Experts of a small language model: 9153 steps.
Below are experts of layer 3 (counted from 0) of a mixture-of-experts language model. Rows are named router (the router's row for the expert), gate (a neuron's input weights, with its number), up (a neuron's input weights, with its number) and show model dimensions 0-255. Each number is 500 + 50 x the weight over its row's rms, rounded and kept within 0 to 999. Numbers have three digits each.
Before each expert's rows: a language model's description of what the expert responds to. This comes from a sample of Wikipedia text that the model never trained on.

# expert 36
Description: Space before numbers. Standalone space tokens before numbers or dates, especially after Coordinates:, table pipes, semicolons, and in years like 1972.
router:657505498529451399502541596454510555496484619593509522610452514480484452468520524509488506465382455476544516483531516477598507434420490583471582557475520444450549655522493585431450563468584501606513557570498579572487500500511455540510488492515535485577501529470445485501454384490464559530593503499517464492527396477462554499461429469475553539420431484520496520422514473500537479511505509490589482514461453513520443487516532499499548563489460523530518554508450525511494581614536487518563547487440552518552443524473481510512577451480463463499573475520500528626365531522404431431469504560511447512622489545435492494493499493547523517523517456515505512513501531526500477512562625380482499557482397506524545505532488604504567470477466525483505506555367536565576484456511522
gate1:531519506505450511447498628505562503451556508501505508491452501548474501506637521497516489433593499502458469672549405564607613472479468529536470533525455502500513519496555497500448526677483454445529500516499480568499495507389503523524382344472502512517451477497462489436504580511511500497501583456506466489634474508470461496454420500526633500448416511502542480499519494574496442489490499503501582502629535470498587494426500478479496504488517500728469460506476396460494561499479479519455519486504504515493471506605482498512511525420443500572520477460538512478499513491508484475515439508525482560501508517497459433508499576461579516519500462513511478487658454509493479499502483523474495437577439584502483505519484502506551496500437500475430473665484545499513626521477507
up1:523519502475499482494497483619497411501401591499613426506529489618434498518561410503357565453522502538499511533488609497481554496497534441519406500479500495498490501583491511504516480500506468473484503499530500507505564473513501579492494493522487501445539536500469494491491670472519467505561495527467522505503464497486503464554449530498508532477538465543502453571501591524499555412516469538364459514487543501415676438520501584496416490488577482500480489486607506537500496501530634488643413479485508493516475505509422560452514522485383492589497492499602469504497488519472514496505493501493491488483527527536516507614516478435500511496517369471450483449512470555505474496680545503467420481467506500545506507337520421510490505511486499520649508492481528537493465513503341
gate2:520494489465497511392377430495612512701528542500423510516500502488573491504500538493508500499525381595489482329569480465564492460302505498548523464533496567494454490512537528498361533500497510494508497511494501685475467589481555559532484494471505453493518467477547463528501463497535535587523604507615492497501538462493484420499501513529491620668546491484501431499502517532508538552497514407534511490510499496491490505496550494485500453510532513486523488524499477498563493502500594415498497502519540564497505505502594495613517466500499459484501502668512489493474479509608541434525504491484549598478542525488501477512521562479477506512547498468502570399528417487530516501518405519523515503478510516512456495576572541515591497516501455502526510408380461503478544484503554
up2:516564516533513501512493586539471500359509487502490500472415409462447472481530407601633462526427501618505429544547556545497501436495516555507486491560499504500509484485662562432450519495526564473513486482497500474610511412469529430512533501518512515434494590523512485482478445517528499483501520460499487509499513433502478500482472471501533495500493545496603471518366499502417501409445590519511484500463517496549486514509477491483492548500440637615696540510565490500499556495557466484521481487551481461449507474469506503440464498455479512543506426652502472504563425521429450477501487595588507475479644506442517627611618519478458487421489488510462487430572451588626496454524449502553476517505524477457474500506461535498502474491505485475476519489552500496481622513517576
gate3:501625526432515490456526529632594499461511449446463469528494498664505506471497489519451538453455494585440497572391509710500487497474459517473507512509495500572429550465563471467484442351603489477429511472507503503484530567503522522495540495617530598545640501500492523489526496493409513576536454511516454529644508538494554529505502573482544499483504455503502526492464521576446523503489495515534502533323541508508503486511473479481455621483509567504474510499522538492565507437523420479530491439545437456480496519448509468528518523471466587608494505487510592481534485504454489463500492457439526489480387500390525431514465471521431507498434456504505493443502489530538462485562608491621508490503443545539479558536459500515502502484511504435637506383496571482469500463498482
up3:520482674541501509499536503502492475634502493586491505497495497334490495489491507429552491557500497431529507471537496459488486503469520481581436508503498488484495509495470544515490577508329494504534558525501474476571538432498463483567499557507429500494460567471487481506562492496467408427512509504571609385514506501500506545580479315501425511497495488509469492544547523489494541480512443460502508501521414532495408616497495552526550385500511305438511500495517525597485453506498595513496519503516647629495524443497547550488489494503584476459509510363440512555510463499523595499562506511591510519497488493543497513535508507489540496500513499504501497568524531454424519500557494505360519555498537499509531543508571505520457501476442501497503500588409474493526580550499361
gate4:405437533496522476459516467479519514518519501515501500500561514483489415373381522517483506514524493491481478471484505497457513531398477503458487467500518543543374507498502468488523554480515502495538497430592459604602469537519598505516496508526558520520575608499498468495444529521440529379419448500483454563456406508442551503547446516508445600506504474540472477472405515553433504482497566428502559504499433502572516490363481506549501490553438589429494458504493502512478495498524496493519510408398540499487381495436524495482526500497501490569417442493505505571604543477509500486524498519579489511599497423523691467514465499498505459494500512511517508419493488418464505489646489518403500513443522526542601513539495545505401497452434483502532502404376528471486501306421522
up4:502481481594412520503505469506576512488476503483490502525348489529510563610585522475626506507477479505510498478461435459498500468587515473580476540496498517549522472495506412456500435501541463562499503535494500550400536480510465494422506502447440652433503506465470492559500513481486500514567505498465533480530500504602421506458606496555454482498504509507500533499494428439613481501495503527431509615534498503437496493545517317499544459427489484535447500489515496466508503543510453501497504543569497524526538503583438458547487487558460561468516569502516537501478507501487498503420567503461472454442555459601490463400480508451480533493498537495496515730481372558413490549504494530493470526499654518389500487490388503492475551506502502536550508492633502441494482502522677

# expert 11
Description: Century and number prefixes. Leading pieces of years and large numbers such as 19, 20, 18 in 1942 or 2005, plus day numbers in dates.
router:598538629552540440446527522459546503494463580502563557528429531486467495494474485480323426421445435492524471478543508462624498471501545527439558552516532491446587486460491563483396587446462506498536543556478531529481500553481461525489568506461511502545533512473477481525436389425464525579571532438470559408582487493424593521482459397507571486484481521476436524505550526504543525498499522442548505496509466535526496530460533440542528543502516497516493559599451514480517494506535477532532495507566435579485497503456464496527477493532501458535536489425480431525401477569489431317496365544543522477517467436436439464575422483589441537544566501439505597536622540525425481543587532459439510549474463531515424454552574563512565451491493546463435480540535593519543468479455556
gate1:512503566500551504539510404422454497438508508460497503481470414516505497408378616612507721483371500563506499472533538553500498426509499461533475518401490497521500497515508422431511495512506612499652487526499607453558539502536476465511457514455498444449494424499545576561511406473395482541505526503522545498520465504496501494471490445505451519578488464498520534489530625350510498461492494498583468502502520483426640557482501365503488511501488497505500681460525514445482456504488472500567489426523533499468508503476490472501502522473508525471530620488516391491495494502413482502443480519484444479541584531304510506493493481518444514509501498506561523454475499522489479571595496501553499501519486506513508540532468511554494508404505499529505413462548507502444524512437537
up1:498458499481584489446483565494501530565441497515541521485539500489474531470551489485507498469505522483471584510559485617493538553446459504477362446508496515519496577497365494515522519471477504581565432483547498455638477512511629500442580503485571671465484500538498488460560566515543558525478397503477499504491551500493498527460479580518475497500506489498511510527471503499500536537483500501450510567506443496504491497466512498478505501634474497604494497511505565518516498501493496497430493499447307497535553498512510501507619483493493562497599459511443496503437648493496457492496500320394497492500512498442402501496589519603497503533388505540554501568552507496513643534535591494503373497339488427468487480472544602449442509557497508484504508499488546430500512491528485
gate2:505503506567507509483468458506515492497497490508472532502526504503465538479496492535467500537426356497513513570454392489418539500501490471484528439482498489590498502455482478423460455489527465475510572517492473490539624578557648535518472508485507526623503503491458491488495486501533493489480504504505531498484552496519482508449577500586401551585519521464492548421558398501464485415493497501504584420547429488505367473511583514420615577585505522505521501441507517498500448489484500567527467448441507593492503297488515417499557519462571455515464530524515502433532519503499529524517639503508503509403476603624656467498551438475527420577600542484494436498522485595522500513483525479497513471466582502526555501501474492520627503454404455517454449521452532542502401491628500
up2:498502368470488505460465434467490484518502500500456510504525426492492383499499571501529646510542471477575498527484459496494515485492495523468644517500452512468467537518494509715428470656492513505467535506409526498402493502503424564449425502405485510455499500477499499424502610499350493521504511578494559447499501563563552502429433487544595467404490499455485508561503503533501496462446500465500502506491533508444492517502503501501500458584500540528535503502528488549497394507688360432517582502540464581500501542538551536469498477569472428665499530499485512572534500517503445493531538504463471493509438495529495460388467487478505521501513488500490497504501492511565560511497491471531516448531498500468494499449327625476516500523496543506499447456455499500471501500354500
gate3:550536436497500492517511448518475491500566508485500492555436435442498482520542478335507579505492516530578500540458496449499493504729491602520505523459504505480487517513371533510449516512488336477542516514547501507509527411502500501483455516507475496475582501565466473506466503514503500508526535496441501504495493510496573629436587503498517466453510374526488567449449498589643485507503481485489493499501451506554469511518500536495510421505452494518399389499349511495523499519497380501468497501514431296513617500507480507505563482493499415506478495451506503499563403480451392520453470487496466550496465473583509435405484601521493497492451501495507467549472510525551503491479521500490491486529478441498372504479493498404549534494499498460504506550509690533505500537457505
up3:521483500536535517512455413509400461501507546503563442325587426495510482470499452567481500440498530506513463450486519496486497522468399551500478487518507502617421513545496476454481557524465500494586494496458558495595425500527496432441508601506498506468634333501588452495418477486519408590350403505535497549489491498486499528505501440558369457500480569574486549482559501511493487486476487485498546531475499498502493499437495474492531514633489515459498483485523564621478383536503553399473502481492480464486518468501581518505521501435503477686489502405522520556512501507475521385526507497545506441539537523500481457497510466482512520448517515414500524506396495495494500552500501457490662524517415544493493501536483636503492473559506440501503503362532493424523495503527499
gate4:588462512478497479397497542486501438532502560559559483525539491494507499598454485498508449464522503497485485506475495482500501535540505511486501502489447519460508499399510453504508492589509494618472514516455506488528538480578505496501486384499518502504507495493437501644406497484532466500489416571543515595447511484465536513498509586483425479447464494509538486512479491509494473586486479509459461525519518590481518451405350484407489500499591592597453583494533564346354499472558493503497466497505503439397507510570505438492487381526507492505499529435476508487500484495488507633501473467629490501283643424478493452592504513507436521524501508531508427471492537644450476500425432457552579495558516533458502487541516498510518478543540523550503516363484522531474444486573495
up4:597466500556481519496475583476315489476443442519730496501464708530489466498513498498488493503546503625531503436571521490503480494474536499526457545487508384502525460539553504578586399482662492486449479489409503493508472500504418465488504499524500477557479464506470491650428355502527453501537505538582503487463487530501526489497490522499502491486457519459507419508498531522500459502451493420492509548477553519514424501362480510460426499405492513530502477484508502499506508490470522475504470487503502451496449471491626496445498501506527509515459431449484438487469505483505500716442419486513458507505505442493441416495455445480502454423510496492519516439460524491484506602426497499520546498497502478456483497464466493589511510503467502499510406501567526498575389467507525

# expert 8
Description: Totals and word-starts. Total in Career total rows of sports tables, plus words or stems after commas and prepositions, such as number, made, manufact.
router:573542556498552432503551564496536550483533528528454482538499465463431459437459524479469466397416510577573511535518409454573545518439458442452536485513550425470446540406498421447468463430534451487532568531518555537405443550437549525536458553461415496501576499533376418484451450438455539494514567477435519448549417398463579495530535468535435576469503562402527497531548435463532487503571460553529457454536429461550443486486593376534601487475546448474477530475452574488490508555527506525551514455519479513535422432502412510515504551448534485439551521469474445527470527550443484380494452559506414480557440575479486439549472638570375476599557471533426507464514561567541520527505528496454552575484523461558517469539557500453536441427524444468554495494515514538500434442457459
gate1:492531516508500501514477503461486616489390501592500492449455560541504483482511517467480560451502530504559401531388482449492509479514526439506473498479510475470470492495507483481502474502458511456521623495409571470479598559485465509424499505594454511499378454482501486496403501459526501446388537510505494535503546492440398299492510498487503469437518413473508562417462505452489514507478458500533528532496532503479444429391480545373491486531483423500493508501489504494514388491525540519539486508498538531495476511488453469501515488508514505507503523503503500502500500500435583475557484509421652492585500499510503476498502675572505510471664532420508500486464428438493515600497579344468379408511597505505435488555501478498499455424546502489564549507509418442646499496469513
up1:493543500571483501474516524526460482522531453507491446486484505508407508503477436496541499317514505500496431519413498508383588496460496511512545502508501487439495581528495513474438496630486495433504473600460550636536495547532472441454526443531446465539549468498504504511488434535505566441449615561484491587460484358500469468504489500517553468489545527479374484505445553491471437498433399492548512508464601466527647516508469499526522501497429497601544500486464469593636504499500554482524501451502356478533482535505514438483473499491600488626575599351511518475561498396422498463520490517574511413502487481514457586486522521499488475496429522551565493499522497515502459597506480493497456421476570457485617501473535528551476520555622507475492458538521500497432543519492499
gate2:513503565526523473578448494581502460501593501617524599510612486440509510532507604467538530554360495502511479518529538513459498479386502505490492471486499655499478515496474444448459510406505533449510502557489500504497443501460501442498478516474541497522505501512503388543505516483544497352511450482558619517465501415610488467532562357596471497490507434471529491576530500467494491461578483487513372348500460566445528537455499491543434505485392478554405463501441502469408500540560452470489501494477500510443486497501392469324517440455498484460439535565434555582513536490486597496488485504489457497502500508494500420591519634523440465501501496552479503523458497520539515488506647508519522496501518482491546445497551541515440464458504452477505499469501502500392559463524430
up2:486462603510531506533577496437497686517504524526510502473425608511505373473507431503493514520516491499503539578552521487519499436531499463558486402636475501511497480528505543574536452439500465542421529472502517488437501498521539563449577487582579492527533489451478486484513458450433490489482503485503393465458503537494494543547475561428491487410466501419500533489443606487460439441507480473530554513473483515499404494488485518386500484490508484488523514573512601542573539410417597453486344542491510316484452433542509525685576541511509396505671498474418544494543514501417490485471551458495507446499518491502504491483500475486482500486461482524501600415516429527496554456473485470507476587511486500568569497529400435496500502506509584498502495511533495500582514532496499
gate3:386481508652494412496628643512495568492537505459444480563489475575525498507590456484531525442501522457495520532643489472541652546397533537520530502487432490493514511504428490527557503480589478506493493484577514491436500510511603492552531613501445495501484493484447474413498502513464499500433499491493493498483456509514531481633494481511500483606459561504532500435555556613495490525475490531490500490519533476487470439558529463599541504500415501522477424442499464452440394507505498508584508562295499498531512500500565501507513514483492405432513557550487360539511524534441497495557528553503524548480520486533488466513554565521490431518481464498549488496506431588495488494453529526407487488527505360592492511491500508523514425298505446443492489508490534491503459506515493
up3:501455460491562504531517504487553591527623483437410525520512495547453535437570509382514515492522507497431696516488482385484478498512460490469463444464539573470481501388568445500540500544452508535509505420525498545425389359538527505495493458623508535480457489442391437492501544505623624318557522491521476493504511471539434496394510509492494512557435483483520476470500545487476417521523511569448505464501507498518471510523547542543502523497416523501364395437508504499495576489485500498507436399510473484574496494508455489438502493499493559558501545601491538465595532509515498526609491530466528530470620474539489463497501450577518564493416515508472512500555509528421493459547515551462505519498518481500451465492557478445459583374487533505546490521529409485435590498501490
gate4:489367498506500469537492606505468513420457464532497464528495502660497464439497518610367515508483460628500387491501432501496535496508495605476529340483531412470494492535452368503527428549515521479492373472499497499413521500497487496583416500517489460515423460502499514490586616503498528513404487575533504499539475489378525512509501500496495488448507476410478542455469559459517499436511472501559505491537564457496502490441535496443514531628495472497501561419557447510555507532393519510496468430425548526513467496490500517497495498519477507491503561502499473282440442507492479472498464473473539499473447525517452419487469484508508511547501448460544467374548450591486556494481444500393561447520524543438490517452545475492444439496514487463572431530494558541542513376459509
up4:464509503411590485554570590499459515558530380538499530527475440507541496502419500504509494485489478454476500442500496477507584495479476508467500457424526496440504440500547510438554505486484450555573461462536587504446481555483501518423509526563503502492494624545503524516504499519509605525411503500417506499498515512392577510547466521451492502499504505429438518504374510508486258559504499461463597430513505484540473506464477452493487538499551492500443499583482348499498541496501478474547492468518504519516447484498435506500532495507500607499588474510520454356566441501499446474533541509534465510552542498477560526388449491515368592422394493429501435504519650534341483497410467455498480507527473491518489522482454472394338488500499472527510476513546528478560506498493547